{"num_hidden_layers": 11, "hidden_size": 160, "n_experts": 32, "experts_per_token": 1, "d_expert": 192, "d_shared_expert": 0, "hidden_act": "swiglu", "moe_layers": [1, 2, 3, 4, 5, 6, 7, 8, 9, 10], "router_score": "sigmoid", "normalize_top_k": false, "routed_scale": 1.0, "balance_loss": 0.0147, "balance_bias": false, "scale_expert_input": true, "init_std_router": 0.0141, "lr_router": 0.000833, "vocab_size": 4096, "norm": "rmsnorm", "norm_eps": 1e-06, "tie_word_embeddings": true, "optimizer": "adamw", "learning_rate": 0.0025, "beta1": 0.9, "beta2": 0.95, "batch_tokens": [32768, 65536, 131072, 262144], "max_seq_len": 1024, "train_tokens": 410800000, "max_steps": 3728, "dataset": "wikipedia_en"}
Below are experts of layer 7 (counted from 0) of a mixture-of-experts language model. Rows are named router (the router's row for the expert), gate (a neuron's input weights, with its number), up (a neuron's input weights, with its number) and show model dimensions 0-159. Each number is 50 + 10 x the weight over its row's rms, rounded and kept within 0 to 99.
After each expert's rows: a language model's description of what the expert responds to. This comes from a sample of Wikipedia text that the model never trained on.

# expert 9
router:30 60 60 65 62 43 44 58 62 35 49 44 64 50 48 64 44 55 62 52 43 57 49 38 43 40 51 53 64 54 56 39 41 70 58 47 41 57 57 57 57 64 52 39 57 41 24 31 52 37 52 59 28 55 52 42 40 67 48 46 56 58 44 45 55 45 32 56 51 45 28 44 46 47 55 72 52 59 71 50 52 61 43 46 37 28 39 66 45 42 35 62 58 50 52 42 41 35 56 61 47 28 58 58 47 41 45 63 49 38 55 44 55 53 38 38 65 67 44 67 43 49 48 51 46 55 66 39 56 45 59 62 51 45 45 43 25 44 46 49 46 33 46 56 49 55 59 44 56 34 44 58 46 51 64 41 60 48 49 52
gate3:56 56 40 29 57 59 37 48 41 41 63 49 48 62 45 47 38 50 53 38 55 44 50 55 50 44 54 46 61 60 54 74 48 57 40 59 57 49 45 55 46 59 56 31 56 57 34 65 67 33 55 64 56 51 44 75 58 57 44 55 42 47 46 50 54 49 60 73 66 53 39 42 52 46 52 53 64 53 34 67 49 44 36 60 51 44 61 17 23 53 58 41 49 57 61 42 57 36 39 64 43 53 37 53 55 44 39 57 52 42 58 41 52 61 49 41 67 36 53 39 42 43 43 66 48 54 59 56 43 53 47 50 47 44 47 72 54 25 50 50 53 47 55 43 54 66 30 51 50 34 48 61 39 53 51 62 45 47 60 65
up3:52 36 48 42 43 60 54 61 49 52 69 28 46 43 61 47 58 42 48 48 61 47 56 35 58 48 46 47 40 65 20 70 36 54 50 44 49 51 66 55 58 54 36 40 56 63 43 38 51 46 24 46 81 67 48 38 49 58 57 66 75 42 48 39 80 37 34 55 48 58 43 24 60 45 60 53 50 50 50 44 46 41 60 54 57 54 46 36 55 51 58 60 47 58 40 49 42 62 60 46 47 54 55 53 42 55 61 52 53 55 48 45 53 64 42 52 57 64 57 53 51 33 46 57 39 47 52 38 49 54 49 58 64 50 36 43 44 42 43 72 50 67 44 56 46 49 48 43 49 60 51 33 51 42 54 43 50 50 30 46
It responds to: Colons and linking words. Colons after infobox labels like Head coach:, list dashes, and linking words by, including, with, as that introduce a following name or phrase.

# expert 13
router:47 56 64 53 49 30 49 55 64 40 51 55 56 60 57 45 46 74 54 68 45 53 33 42 41 48 52 41 62 56 65 38 41 45 43 48 58 66 55 61 51 54 40 37 53 53 28 41 45 36 66 58 44 59 42 39 36 59 44 47 40 70 53 36 55 45 44 62 56 54 33 50 49 38 66 67 37 63 56 55 60 59 52 56 35 41 48 50 58 46 28 49 62 61 49 32 44 41 68 54 49 37 58 50 38 47 55 60 54 44 47 50 52 37 56 58 58 51 47 62 59 41 37 45 57 77 48 37 63 50 55 55 46 27 43 39 50 52 45 53 49 48 68 58 49 72 62 49 56 47 60 59 55 57 64 27 50 45 49 65
gate23:49 60 53 38 46 30 62 59 42 73 65 65 45 55 30 62 68 54 38 67 49 52 62 37 50 52 40 51 55 55 45 42 50 49 30 42 48 68 56 50 46 40 47 49 43 56 60 32 54 51 59 60 71 52 36 37 45 37 48 43 50 44 47 49 55 43 52 55 41 69 50 47 23 45 41 46 47 50 49 19 50 61 39 50 49 58 41 53 43 78 49 53 53 67 41 57 35 57 49 54 55 40 67 36 47 34 62 56 45 48 67 50 77 53 54 52 48 45 56 44 56 60 45 58 66 43 58 50 58 61 35 52 44 61 59 55 51 30 40 50 46 49 49 53 42 52 48 49 51 67 38 46 58 58 34 43 47 52 45 41
up23:53 45 39 55 57 67 55 51 62 37 45 27 49 41 61 46 45 47 46 35 61 53 48 63 60 31 56 47 42 33 49 54 18 56 71 71 43 40 30 57 36 56 56 62 50 53 62 61 61 49 58 41 42 55 55 62 47 49 47 59 27 54 43 55 45 63 41 61 56 45 50 50 68 57 59 58 54 49 47 55 56 58 50 56 56 59 67 44 44 41 56 16 56 45 57 56 51 46 38 61 44 72 34 64 46 56 48 44 59 60 49 43 34 49 54 48 53 41 38 30 41 54 59 38 43 58 43 47 50 39 46 52 58 43 53 46 77 51 62 66 56 47 31 48 41 40 38 53 52 48 54 50 49 44 51 57 49 60 54 50
It responds to: Sentence and heading ends. Final periods before paragraph breaks and closing == or === marks of section headings, as in Discography==, Bibliography==.

# expert 14
router:35 64 62 56 63 34 35 56 38 44 53 60 67 56 63 49 41 52 63 74 44 42 30 38 38 60 42 58 59 48 57 43 44 47 48 35 45 70 50 61 54 55 33 57 55 53 42 41 53 37 59 56 35 49 47 44 46 62 48 41 49 62 48 55 60 58 60 50 53 49 49 52 52 38 37 57 56 49 47 52 54 48 49 42 30 34 37 64 44 44 38 61 50 60 57 33 42 33 72 55 45 38 71 57 56 48 35 57 55 55 51 58 56 43 52 41 55 57 57 61 64 48 47 40 52 63 56 49 48 47 56 52 49 26 30 57 39 41 45 47 49 37 76 32 53 71 62 49 38 32 68 58 48 50 53 61 50 35 49 55
gate0:60 42 56 62 34 43 45 39 64 57 30 40 45 45 52 39 42 61 55 34 35 56 47 40 54 47 36 56 55 54 62 48 52 57 51 54 59 31 60 46 43 39 65 24 36 34 58 64 46 40 55 26 45 41 41 38 65 52 50 49 42 37 52 45 44 55 32 44 52 55 46 64 58 55 33 44 55 52 46 60 54 65 50 55 42 54 50 45 32 64 52 65 67 55 44 44 70 41 45 49 58 58 60 56 55 45 49 39 44 40 71 50 58 49 63 58 35 54 45 61 44 40 46 58 58 40 59 44 31 36 49 52 50 60 39 71 61 61 62 41 44 53 63 35 65 53 65 49 28 50 54 48 54 61 50 54 43 39 61 39
up0:62 58 50 54 56 55 49 45 46 43 52 41 32 35 52 48 65 41 51 48 33 50 67 51 66 42 83 51 35 47 46 50 46 52 58 52 61 60 46 55 53 47 42 49 66 51 67 39 38 68 48 52 59 39 42 48 57 53 50 51 28 45 43 55 42 50 52 33 40 35 53 53 54 63 49 42 58 47 56 63 42 46 62 42 70 50 54 32 44 44 68 40 36 51 47 43 42 53 54 41 48 58 45 58 60 49 47 57 53 44 31 54 76 42 33 64 36 53 47 62 49 56 57 60 63 45 37 69 47 55 50 52 46 41 43 43 65 50 63 49 35 41 55 65 53 39 20 45 49 57 38 46 67 54 53 55 29 56 58 63
It responds to: Surname initials and surnames. Capital-letter start of surnames after a given name, and common surnames (W-right, Mc-D-aniel, Jones, Smith, Williams), often in rosters.

# expert 19
router:46 60 60 62 54 31 52 42 61 42 47 58 62 63 66 62 39 68 73 63 40 54 48 40 54 48 45 54 64 55 55 56 58 48 54 43 44 61 51 50 57 50 52 50 48 58 37 47 41 49 64 47 38 68 47 49 53 63 62 43 50 50 47 43 45 50 49 49 40 45 44 49 38 29 48 46 52 61 62 50 60 52 50 58 28 44 44 74 45 50 48 63 57 46 41 46 42 36 56 44 43 35 54 40 47 51 42 71 51 49 41 62 49 41 51 28 54 69 59 62 40 47 57 55 40 68 43 40 45 35 56 69 47 44 39 42 40 64 49 46 46 47 81 28 61 71 63 45 43 45 74 59 31 59 52 46 54 47 46 56
gate0:51 53 60 53 35 48 45 43 43 58 39 36 57 32 48 39 62 69 55 43 48 42 37 53 49 37 58 56 43 56 57 42 62 41 46 65 73 47 47 71 35 50 39 53 61 38 43 58 34 66 54 50 47 53 62 41 58 52 38 52 46 77 65 51 40 58 51 49 43 42 53 40 58 52 43 39 61 50 49 65 42 30 62 36 63 61 55 46 47 53 51 61 56 43 49 42 65 57 47 49 34 44 46 43 63 56 47 45 73 45 45 38 31 48 57 39 50 57 55 44 31 50 51 71 37 57 73 45 38 54 47 44 45 60 41 43 55 50 50 44 66 53 41 49 59 35 68 43 50 56 65 43 54 48 32 43 58 52 69 33
up0:51 64 52 65 42 52 62 69 50 67 67 48 47 56 27 53 46 45 52 44 67 78 56 55 43 58 48 61 68 53 41 56 46 44 50 41 30 62 30 44 43 60 71 39 35 58 39 43 39 23 52 57 69 46 40 42 55 48 54 43 40 33 41 45 41 46 41 45 44 42 56 45 40 29 57 51 46 41 25 46 42 44 51 63 43 52 41 63 39 50 48 50 49 49 57 62 39 59 37 56 49 66 53 38 58 54 55 51 65 62 59 53 58 50 44 44 45 39 42 57 60 54 69 50 44 54 38 38 51 55 49 48 48 48 35 69 57 64 52 67 45 50 60 49 38 43 37 57 51 47 38 47 40 53 53 41 41 48 65 57
It responds to: Capital-letter abbreviations. Pieces of all-caps acronyms and initials such as FA, SA, IOS, and periods after initials like John F. or H.F.

# expert 6
router:41 56 56 60 64 38 39 45 37 43 62 46 59 59 49 57 53 62 39 55 37 54 64 52 50 42 46 41 61 66 52 25 50 49 43 48 59 61 48 36 60 58 40 54 65 46 40 31 47 56 53 52 47 31 58 51 44 46 49 67 42 57 48 48 61 61 46 50 63 48 40 42 49 48 56 99 37 70 60 51 58 41 48 56 34 58 44 37 48 48 38 59 44 34 53 41 39 45 57 55 44 40 59 38 44 43 46 48 27 57 46 51 40 34 46 58 56 54 28 59 50 51 48 41 41 74 49 37 57 38 45 65 48 46 56 50 47 49 57 45 47 42 62 50 47 54 55 49 44 36 59 63 37 55 49 41 57 52 66 58
gate0:61 52 52 35 25 75 33 38 39 55 42 40 49 51 64 48 50 50 35 56 56 75 55 43 46 56 52 45 55 51 52 64 31 45 38 54 69 53 53 32 49 56 54 68 37 57 43 50 62 62 55 43 48 36 56 64 43 50 61 53 35 64 34 36 60 50 35 50 45 49 50 58 53 45 63 46 39 46 50 54 43 31 48 41 37 66 65 41 43 43 64 42 62 51 57 54 41 49 45 50 42 60 55 51 50 59 59 51 47 67 77 36 42 52 52 56 49 43 78 32 46 58 45 46 38 47 39 60 65 45 50 36 30 41 48 57 46 37 61 58 57 52 49 57 42 48 55 58 45 50 64 49 52 67 49 38 43 40 56 56
up0:30 45 58 46 41 52 46 49 55 58 36 50 39 64 64 63 41 40 50 57 55 46 56 49 53 50 49 35 45 61 56 42 57 51 39 37 37 42 38 59 55 43 41 47 48 60 43 58 61 56 45 57 36 51 59 43 28 44 48 44 74 56 62 46 49 42 57 50 37 44 54 37 49 58 57 56 56 65 62 38 62 31 41 64 31 61 46 60 59 68 48 50 50 47 59 52 34 58 49 42 58 50 47 43 45 53 63 52 46 48 54 52 58 42 52 61 67 50 36 46 53 48 26 55 41 60 32 23 65 66 43 42 64 50 68 33 43 21 49 45 51 48 51 65 52 66 44 59 51 62 46 54 52 75 57 39 44 55 44 59
It responds to: Word-initial fragments. Short opening word pieces and function words after quotes, brackets or table pipes, such as in in inclusive, reinforce, and, with, for.

# expert 18
router:38 57 56 61 39 46 35 44 65 39 57 41 52 49 53 54 48 64 66 50 35 50 42 53 52 46 41 61 62 40 52 50 41 57 56 55 51 55 59 47 55 52 54 29 58 39 45 31 49 47 76 49 33 35 66 40 54 57 44 53 39 46 36 63 50 45 49 50 45 46 39 47 45 39 64 72 46 66 65 67 61 63 47 49 55 31 41 57 43 40 38 58 55 44 47 43 35 43 53 60 48 42 65 46 38 45 38 75 42 54 54 59 45 37 45 39 48 46 40 55 62 57 61 59 62 56 69 49 59 48 56 51 65 35 42 50 41 67 39 49 33 40 74 35 59 65 63 37 51 37 55 60 39 45 51 50 42 54 39 59
gate0:61 44 45 45 42 32 60 62 48 57 54 53 45 31 24 38 54 45 68 46 46 77 41 47 40 56 56 38 43 51 47 23 29 33 56 65 50 50 45 39 35 53 51 49 54 77 43 56 45 51 61 49 58 47 47 39 58 56 59 25 47 53 53 62 32 46 46 58 53 68 49 52 53 39 32 44 59 29 54 47 58 42 57 40 55 34 57 38 53 47 49 50 57 60 38 61 51 55 55 47 60 54 57 51 64 67 47 62 63 44 46 62 59 57 44 39 40 56 55 50 48 52 57 47 66 59 57 42 49 38 36 71 65 47 49 44 39 42 53 50 42 48 61 42 63 73 54 43 53 58 60 55 53 54 49 52 41 36 61 48
up0:68 47 36 44 65 48 65 50 46 40 39 46 52 44 63 48 30 76 67 52 55 38 43 46 54 37 51 39 40 48 53 47 66 49 54 38 59 50 47 47 49 52 42 50 16 45 73 56 49 54 54 56 41 40 39 55 47 49 51 50 48 53 43 53 51 52 51 56 52 36 50 61 76 43 26 50 50 48 40 43 49 48 61 19 44 63 24 47 49 41 57 51 43 39 48 40 48 44 44 54 50 58 52 47 73 49 49 42 56 40 48 58 51 62 40 51 40 39 69 55 37 49 54 58 45 49 60 61 61 45 47 52 50 40 48 55 66 45 47 39 53 59 57 51 37 57 43 68 42 58 61 53 48 69 57 55 27 42 67 39
It responds to: Country and nationality names. Country, nation and nationality words and their pieces, such as United States, Soviet Union, British, Belgium, Argentina, German.

# expert 17
router:50 72 39 52 49 45 45 37 39 30 52 62 64 56 62 60 43 75 71 47 31 44 53 47 48 52 51 48 69 69 60 38 52 48 47 48 50 61 37 56 59 47 67 52 55 50 53 39 44 49 43 42 31 50 46 51 29 59 58 51 48 50 51 52 68 46 48 56 54 60 35 32 43 32 46 69 59 56 68 65 59 50 53 59 41 54 48 62 36 39 49 39 51 48 61 50 57 35 60 54 47 39 52 36 52 47 43 72 45 46 38 69 50 27 64 41 58 53 40 44 54 48 43 56 52 57 47 49 52 29 55 51 54 42 44 41 43 37 47 49 48 37 73 43 54 65 57 37 36 48 55 70 37 51 54 46 44 57 56 48
gate1:57 49 34 22 57 50 62 45 50 58 48 40 50 65 42 27 50 55 37 55 55 56 33 61 53 47 48 62 38 43 46 75 54 26 40 56 59 41 76 34 57 57 57 35 55 52 60 48 48 51 43 68 38 66 45 22 67 53 67 54 52 44 64 37 53 64 39 38 46 35 37 45 60 41 49 55 55 41 56 57 37 52 56 56 57 54 34 39 44 58 47 42 52 41 45 50 47 34 40 59 48 46 44 44 60 62 55 45 61 49 49 42 47 53 56 46 42 62 43 44 65 42 46 50 34 46 57 47 65 37 61 57 65 45 41 55 40 64 64 36 56 50 61 58 51 42 60 40 53 41 45 54 41 50 41 52 52 41 51 66
up1:54 49 52 56 56 49 40 55 43 49 50 43 66 38 61 41 63 53 60 52 42 36 45 51 38 53 46 54 48 64 37 50 48 36 54 62 39 52 55 61 63 55 35 47 49 35 56 45 47 54 40 60 61 39 40 54 69 61 40 36 50 51 43 48 56 34 52 34 54 76 45 64 43 45 52 48 52 48 54 37 61 55 61 43 67 45 54 40 68 38 49 47 57 75 56 52 38 49 79 36 73 40 32 54 59 45 47 41 56 27 33 40 57 54 44 48 39 61 50 55 53 62 58 44 61 44 64 58 46 54 27 31 61 59 61 42 59 44 38 52 56 49 43 51 51 57 36 47 63 60 56 40 60 50 48 64 38 41 61 58
It responds to: Table separators and dashes. Table pipe separators, en dashes in scores and year ranges (2003–04, 6–2), and second pieces of given names after initial E or D.

# expert 31
router:33 60 47 46 63 51 54 50 48 42 56 64 55 58 47 65 45 38 68 65 38 38 47 34 48 41 45 66 67 71 48 24 48 52 53 53 32 57 66 43 51 56 40 37 54 37 38 43 45 54 67 44 67 48 58 53 44 51 67 52 58 39 53 63 53 53 44 50 42 46 34 60 48 40 63 80 36 51 66 40 53 39 52 65 38 45 31 39 56 55 42 42 58 53 58 48 50 42 79 48 38 33 55 48 64 54 38 63 50 52 42 48 48 46 67 46 58 63 48 54 58 44 50 38 51 61 52 36 62 41 59 55 36 49 44 57 29 51 44 38 45 51 64 46 54 59 58 43 46 52 57 49 41 45 60 48 43 47 57 38
gate23:57 41 48 37 50 44 41 49 45 61 49 61 38 67 42 45 48 37 44 43 61 30 50 51 58 49 51 68 51 50 55 27 21 52 59 57 41 51 62 57 52 56 38 67 29 52 48 47 50 46 48 50 49 63 56 67 61 36 54 58 57 47 69 54 57 56 38 46 66 52 67 49 57 46 52 69 51 51 43 53 43 44 22 58 46 44 42 49 56 56 51 45 48 52 63 40 38 39 40 58 54 51 61 59 35 57 56 40 62 48 48 63 53 44 54 66 39 44 43 51 59 31 42 54 31 57 42 37 62 54 46 78 50 40 56 46 28 57 42 54 64 38 49 53 49 57 59 61 52 68 43 41 38 35 50 46 59 56 48 73
up23:41 69 48 45 49 51 53 51 53 66 48 56 56 51 52 62 45 41 43 42 56 53 47 60 45 57 77 49 66 68 48 54 72 42 56 48 57 38 38 65 31 29 54 58 49 64 49 39 38 47 52 54 51 59 53 43 62 43 48 55 40 42 47 68 39 49 42 48 61 39 46 47 51 52 45 43 39 35 27 44 55 49 69 43 52 64 39 57 50 35 67 47 48 57 58 62 37 58 39 59 37 48 42 77 55 59 61 25 46 46 40 63 48 66 63 54 47 56 36 65 38 53 49 43 45 45 58 43 29 36 33 61 56 50 64 24 65 50 41 64 59 48 43 46 57 56 46 49 54 53 56 47 44 51 48 43 39 41 56 50
It responds to: Abstract word pieces. Middle pieces of longer words such as n-ob-leman, al-ab-aster, aff-ord-able, plus words like able and how before to or that.

# expert 15
router:31 48 63 54 51 52 60 50 45 40 55 42 53 57 59 55 44 51 65 58 51 36 25 37 58 50 42 61 55 55 42 49 43 52 76 49 54 61 52 35 54 66 30 45 63 51 41 47 42 55 62 61 38 45 37 42 41 66 41 40 45 54 55 63 46 65 63 42 51 48 42 57 41 48 61 68 41 66 38 49 58 42 38 43 36 36 51 61 54 41 38 51 53 48 58 57 43 25 67 69 37 45 59 47 42 51 46 52 57 42 51 48 61 39 37 40 57 57 47 67 46 68 42 37 46 42 60 41 50 43 42 73 54 42 51 37 39 61 49 54 53 40 63 52 39 64 69 46 52 36 64 61 40 51 66 38 63 49 52 58
gate0:54 40 44 69 47 56 52 55 55 52 71 41 43 42 36 59 31 48 51 41 54 48 47 50 55 57 38 41 47 34 45 48 29 36 50 47 46 35 46 64 43 49 42 67 50 65 50 60 56 42 42 42 32 53 34 40 62 50 35 62 34 60 52 47 53 45 47 57 52 56 80 52 38 46 71 60 47 56 43 35 64 52 53 63 53 57 42 29 39 31 68 42 45 58 37 56 38 60 62 54 50 52 70 59 41 64 55 42 72 49 49 65 43 33 50 68 52 48 54 51 61 56 46 48 44 47 42 58 54 38 47 68 37 52 59 62 60 63 46 33 51 61 52 46 46 44 62 57 46 53 42 38 47 45 54 34 54 44 58 56
up0:54 46 51 30 53 51 54 55 54 50 37 49 60 36 47 44 67 54 33 46 47 64 57 61 46 58 43 44 32 59 45 65 61 56 54 51 44 51 53 51 63 56 61 39 45 30 40 60 42 54 43 46 46 40 57 58 50 40 41 58 39 44 59 51 41 39 42 37 55 52 31 46 43 63 41 42 61 58 54 66 62 65 62 55 33 70 71 55 50 56 42 48 61 52 59 44 70 48 35 67 53 56 41 40 58 38 52 46 44 41 59 51 74 58 48 48 62 42 36 60 49 36 57 53 40 41 42 52 54 51 78 37 51 50 53 59 50 43 45 32 46 53 38 47 52 43 39 33 37 48 39 62 72 58 35 46 75 62 53 59
It responds to: Ch-word pieces and pipes. Word pieces after Ch or St, such as chip, Chopra, champion, channel, plus table pipe separators and sentence-final periods in tables.

# expert 2
router:53 49 47 58 40 37 51 51 56 40 40 42 64 57 52 71 44 61 54 61 22 45 54 39 44 51 51 61 60 56 45 31 43 58 32 36 40 52 56 43 52 67 36 26 69 59 27 49 56 46 58 52 53 41 63 54 43 56 44 54 47 49 56 44 50 66 36 56 50 54 49 35 49 31 45 70 49 42 60 57 45 46 29 67 32 27 50 57 49 60 53 55 49 47 55 53 54 48 49 50 48 38 58 49 56 55 45 44 58 60 59 46 46 46 47 43 60 46 51 49 57 59 37 49 54 71 48 39 62 42 39 62 51 43 35 53 41 62 45 39 36 49 85 50 52 72 53 45 56 43 62 62 39 43 52 39 59 52 42 39
gate4:72 48 47 48 53 42 59 59 33 47 45 39 63 52 57 61 40 38 57 41 46 50 56 54 54 50 34 48 59 53 56 45 39 40 44 47 41 54 50 57 48 39 40 51 52 45 45 74 58 29 45 53 58 67 47 46 60 37 51 30 63 50 43 47 50 37 29 51 53 44 53 44 46 40 52 24 35 37 37 40 52 44 47 42 58 24 44 50 68 48 63 47 43 41 47 44 54 55 37 24 55 62 32 60 49 42 48 57 42 54 57 62 59 49 51 62 54 58 81 46 47 59 44 62 46 24 51 69 47 56 48 52 44 64 50 37 52 34 63 69 46 42 39 51 54 54 56 61 49 62 60 40 54 46 61 52 56 47 52 61
up4:36 53 39 52 52 59 37 56 45 63 44 66 41 52 58 54 47 51 58 51 36 47 66 56 62 47 42 44 49 79 50 45 46 41 49 60 54 62 38 51 47 49 62 53 50 42 33 69 36 39 28 63 47 46 58 55 44 56 41 46 70 48 44 58 58 57 56 44 33 42 32 62 21 53 49 48 46 62 50 52 48 42 44 59 38 45 47 53 39 51 52 33 52 53 57 47 57 52 42 67 37 71 46 33 53 37 70 68 51 52 33 53 55 52 36 61 51 53 58 51 45 56 15 61 51 43 48 48 47 47 68 51 56 49 52 40 60 47 45 61 67 53 52 60 42 35 62 44 53 43 38 41 67 57 36 46 52 53 43 57
It responds to: Digits and word-piece continuations. Digits inside measurements and table numbers (ft, kg, lb, coordinates), plus mid-word pieces after "m" such as m-is-representation, m-ast-ermind, m-em-ory.

# expert 30
router:37 56 67 57 63 54 39 40 49 37 56 62 66 61 47 61 37 89 74 50 45 43 50 48 41 49 46 52 61 55 51 27 57 45 41 50 42 51 56 52 53 55 61 42 43 41 39 14 58 51 64 46 40 55 59 45 51 46 40 53 42 61 31 65 50 59 52 55 59 47 42 52 51 41 56 63 49 52 55 52 63 54 58 51 33 48 45 61 47 45 29 64 49 38 43 52 50 43 59 48 38 38 63 64 47 47 36 52 48 55 51 41 45 50 57 44 58 45 44 66 41 58 51 50 50 63 49 40 46 44 52 54 48 20 37 61 39 49 42 43 40 42 64 45 60 66 52 33 35 49 59 68 53 48 58 37 56 44 55 56
gate43:44 54 49 58 50 48 49 59 50 46 57 55 65 42 42 40 44 38 44 37 54 38 25 48 63 35 42 73 57 51 62 47 40 31 75 60 60 63 51 38 36 44 54 72 57 50 47 65 59 50 38 54 54 49 44 54 33 51 51 50 55 41 44 68 52 54 59 24 47 58 49 52 33 58 48 48 59 46 38 54 42 55 53 67 70 58 29 56 61 39 53 70 51 56 56 61 60 40 49 52 69 62 39 53 28 35 55 51 31 52 53 61 60 50 50 55 50 55 66 53 45 45 44 57 43 43 52 39 58 57 43 62 51 36 53 33 57 58 39 44 49 57 48 62 54 44 55 56 41 68 40 39 45 41 58 58 50 38 66 42
up43:46 51 42 52 42 66 49 56 44 63 52 45 48 64 38 38 45 61 50 46 57 40 46 42 43 58 47 60 52 33 63 35 58 47 69 69 31 56 45 41 47 53 39 58 38 48 39 52 49 65 61 41 56 67 46 62 47 47 47 61 52 65 46 48 47 61 69 39 56 42 50 44 56 47 37 43 64 33 49 59 52 46 38 42 72 54 53 43 61 45 46 40 64 31 61 42 53 40 30 38 43 57 68 49 60 56 40 34 57 51 62 43 35 48 38 50 52 54 68 50 70 56 63 57 32 45 38 31 48 44 55 56 50 59 46 44 50 40 33 50 48 59 38 45 57 60 40 33 57 50 56 48 78 66 38 44 41 54 46 62
It responds to: Determiners before nouns. Articles and possessives the, a, his, their, its, another, previous after prepositions, plus second-year digits in season spans like 1985–86.

# expert 28
router:40 49 54 53 45 42 46 43 52 26 38 44 49 65 63 57 52 75 48 53 40 50 43 30 57 55 46 54 66 47 58 33 50 44 62 43 61 60 46 52 49 55 45 52 61 50 47 40 59 37 59 67 44 44 53 47 33 55 49 54 54 56 67 60 52 47 59 59 58 44 50 45 53 40 52 67 37 44 34 50 55 46 46 43 43 41 49 57 54 63 39 43 41 27 73 45 58 40 53 63 42 38 60 48 47 51 43 52 51 42 47 57 48 30 38 39 62 51 37 62 54 55 34 49 53 55 50 55 46 44 34 71 58 42 49 43 49 65 40 47 40 37 72 47 39 64 58 34 36 43 80 67 43 62 60 31 62 47 43 50
gate3:59 62 28 49 38 51 39 40 35 41 57 50 37 68 55 53 58 69 60 44 46 47 51 50 47 44 46 68 47 66 52 44 67 62 43 37 56 40 55 43 47 54 54 48 67 43 52 32 48 40 43 73 39 58 57 48 60 49 52 55 66 44 51 65 56 61 55 35 42 35 63 60 43 34 61 48 43 40 48 49 51 53 51 59 54 58 41 42 47 54 55 36 53 43 62 51 59 44 46 57 58 33 75 40 59 62 42 38 61 42 38 63 40 65 65 67 48 56 50 50 44 59 57 28 40 53 59 43 45 32 35 56 49 48 56 35 58 52 54 52 41 37 49 44 57 55 50 61 44 58 44 44 49 18 65 38 41 37 57 49
up3:49 52 55 40 68 33 50 62 57 44 65 32 50 51 38 41 54 59 54 60 45 44 56 35 71 47 41 42 56 49 37 53 66 59 54 45 53 44 65 43 34 41 54 25 37 56 35 51 47 58 32 64 51 50 53 71 39 49 68 44 48 54 50 60 45 37 56 50 40 46 42 45 63 32 51 64 29 45 64 35 48 45 60 54 48 59 52 28 49 56 59 52 29 29 61 66 56 57 62 41 46 38 59 50 47 51 55 53 45 52 51 44 57 37 65 36 55 54 54 35 60 53 56 32 50 58 56 64 46 51 58 60 55 57 48 40 29 43 48 68 67 54 45 50 53 46 51 53 50 48 60 38 46 44 73 48 54 39 61 41
It responds to: Word-middle syllables after consonants. Middle pieces of words after short consonant starts such as sp-ell, gr-ill-ed, sc-en-es, fre-ight, and words like grand, little, free.

# expert 8
router:30 47 53 52 53 34 55 54 53 48 48 63 66 62 50 47 35 59 51 65 43 46 51 56 38 40 66 46 54 57 46 49 50 55 38 49 57 55 44 54 56 34 42 50 51 56 48 31 46 49 67 46 49 46 55 52 41 61 51 58 33 47 35 60 64 68 44 39 37 48 28 55 34 45 59 63 54 73 60 47 59 65 64 58 36 49 51 47 43 43 36 60 67 58 31 41 41 45 49 43 40 27 45 55 43 57 43 40 36 51 43 52 41 52 57 32 59 35 56 70 64 62 43 55 46 51 57 40 61 51 56 61 59 35 49 60 28 58 59 51 50 44 72 60 56 57 61 41 57 39 71 62 35 54 60 50 42 60 58 57
gate1:58 41 45 38 64 34 48 49 48 46 50 68 46 58 49 56 40 44 71 44 47 55 29 57 46 70 42 63 57 60 74 46 35 59 66 72 34 56 45 66 40 37 67 33 56 45 40 52 65 42 65 47 58 53 61 45 50 40 59 52 40 68 34 51 47 54 56 43 38 51 57 38 41 32 49 48 57 46 62 35 45 43 49 35 32 34 49 39 48 59 38 68 43 59 53 56 54 54 42 46 44 55 59 51 50 61 52 40 56 56 57 41 62 47 51 54 45 46 47 47 43 69 42 50 37 48 49 49 45 53 56 59 64 54 44 44 50 60 53 67 35 57 59 45 53 53 54 74 47 48 62 44 30 62 46 60 51 26 44 35
up1:51 66 56 51 48 45 61 54 65 55 45 43 42 49 41 46 48 38 46 80 48 31 56 56 56 29 75 38 53 53 68 56 53 54 68 41 57 35 44 52 43 51 52 54 58 63 41 43 34 70 42 51 36 57 63 59 45 56 54 41 40 45 41 53 31 66 50 39 49 33 40 59 52 43 57 56 54 58 51 51 58 47 70 46 47 54 56 36 46 40 54 43 59 44 38 48 50 42 47 54 40 44 66 44 52 45 58 48 45 51 41 50 37 48 23 73 48 39 53 65 44 48 50 59 66 60 50 61 35 57 44 45 40 63 57 53 46 68 45 62 47 54 36 76 45 52 59 62 49 59 49 46 39 61 50 71 34 57 56 49
It responds to: Second pieces and zeros. Second word-piece after an initial letter, often s (s-av-ed, s-af-e, J-oh-n, L-inc-oln), plus digits 0 and 9 in population and vote figures.

# expert 23
router:40 59 60 55 47 45 54 51 66 52 61 47 44 52 63 67 25 64 52 64 46 35 46 42 47 52 48 50 70 47 55 32 37 43 50 35 60 76 76 46 62 61 42 32 64 52 26 43 63 45 63 51 42 53 47 56 45 50 43 49 42 52 49 46 38 58 51 55 50 49 38 57 57 34 48 65 40 55 49 46 50 50 44 44 43 42 46 52 56 58 51 42 45 45 52 41 36 32 80 56 50 45 48 51 56 41 44 72 44 51 55 65 41 36 48 57 57 65 38 58 55 40 40 56 50 67 43 50 49 37 46 44 47 31 49 32 34 47 46 44 45 50 70 44 46 72 52 40 60 44 67 62 44 45 57 38 40 44 49 51
gate1:52 51 58 41 65 57 48 63 40 41 64 45 46 57 31 56 51 36 67 64 33 37 56 48 41 44 68 54 30 69 29 42 63 37 49 57 54 50 46 64 50 35 35 44 37 45 60 44 53 43 58 50 45 48 46 46 48 69 48 56 50 44 59 56 54 49 62 60 47 26 38 39 46 51 52 63 51 66 25 32 59 67 50 46 24 59 63 48 46 45 50 45 52 47 51 51 51 44 57 42 64 43 34 51 59 70 52 57 50 56 49 41 47 56 46 47 54 34 54 50 44 27 74 34 27 49 38 51 52 55 49 53 43 47 40 55 56 47 62 46 57 60 39 52 43 52 66 57 42 54 52 48 70 57 43 42 55 49 54 38
up1:58 58 33 60 46 55 45 37 53 51 46 57 51 47 46 49 54 43 55 48 68 62 46 54 47 66 35 53 44 69 37 58 60 59 62 55 44 47 57 20 59 41 40 49 32 58 47 44 65 59 41 52 43 43 55 56 47 48 72 48 35 39 35 59 56 44 45 50 39 61 53 39 56 50 59 63 46 56 56 43 35 66 43 64 44 43 46 51 61 34 52 57 54 77 48 40 38 52 60 40 57 45 43 49 63 55 47 38 65 53 58 68 50 51 47 64 34 36 57 58 51 54 56 50 31 31 62 42 48 59 42 46 47 39 62 56 53 51 62 28 53 46 38 54 66 36 61 56 62 59 28 49 51 46 52 54 46 28 38 38
It responds to: Sentence-opening determiners. Capitalized "The", "This", "In", "His" starting sentences or table titles, and second pieces of names after initial B or N (B-elf-ast, N-ich-olas).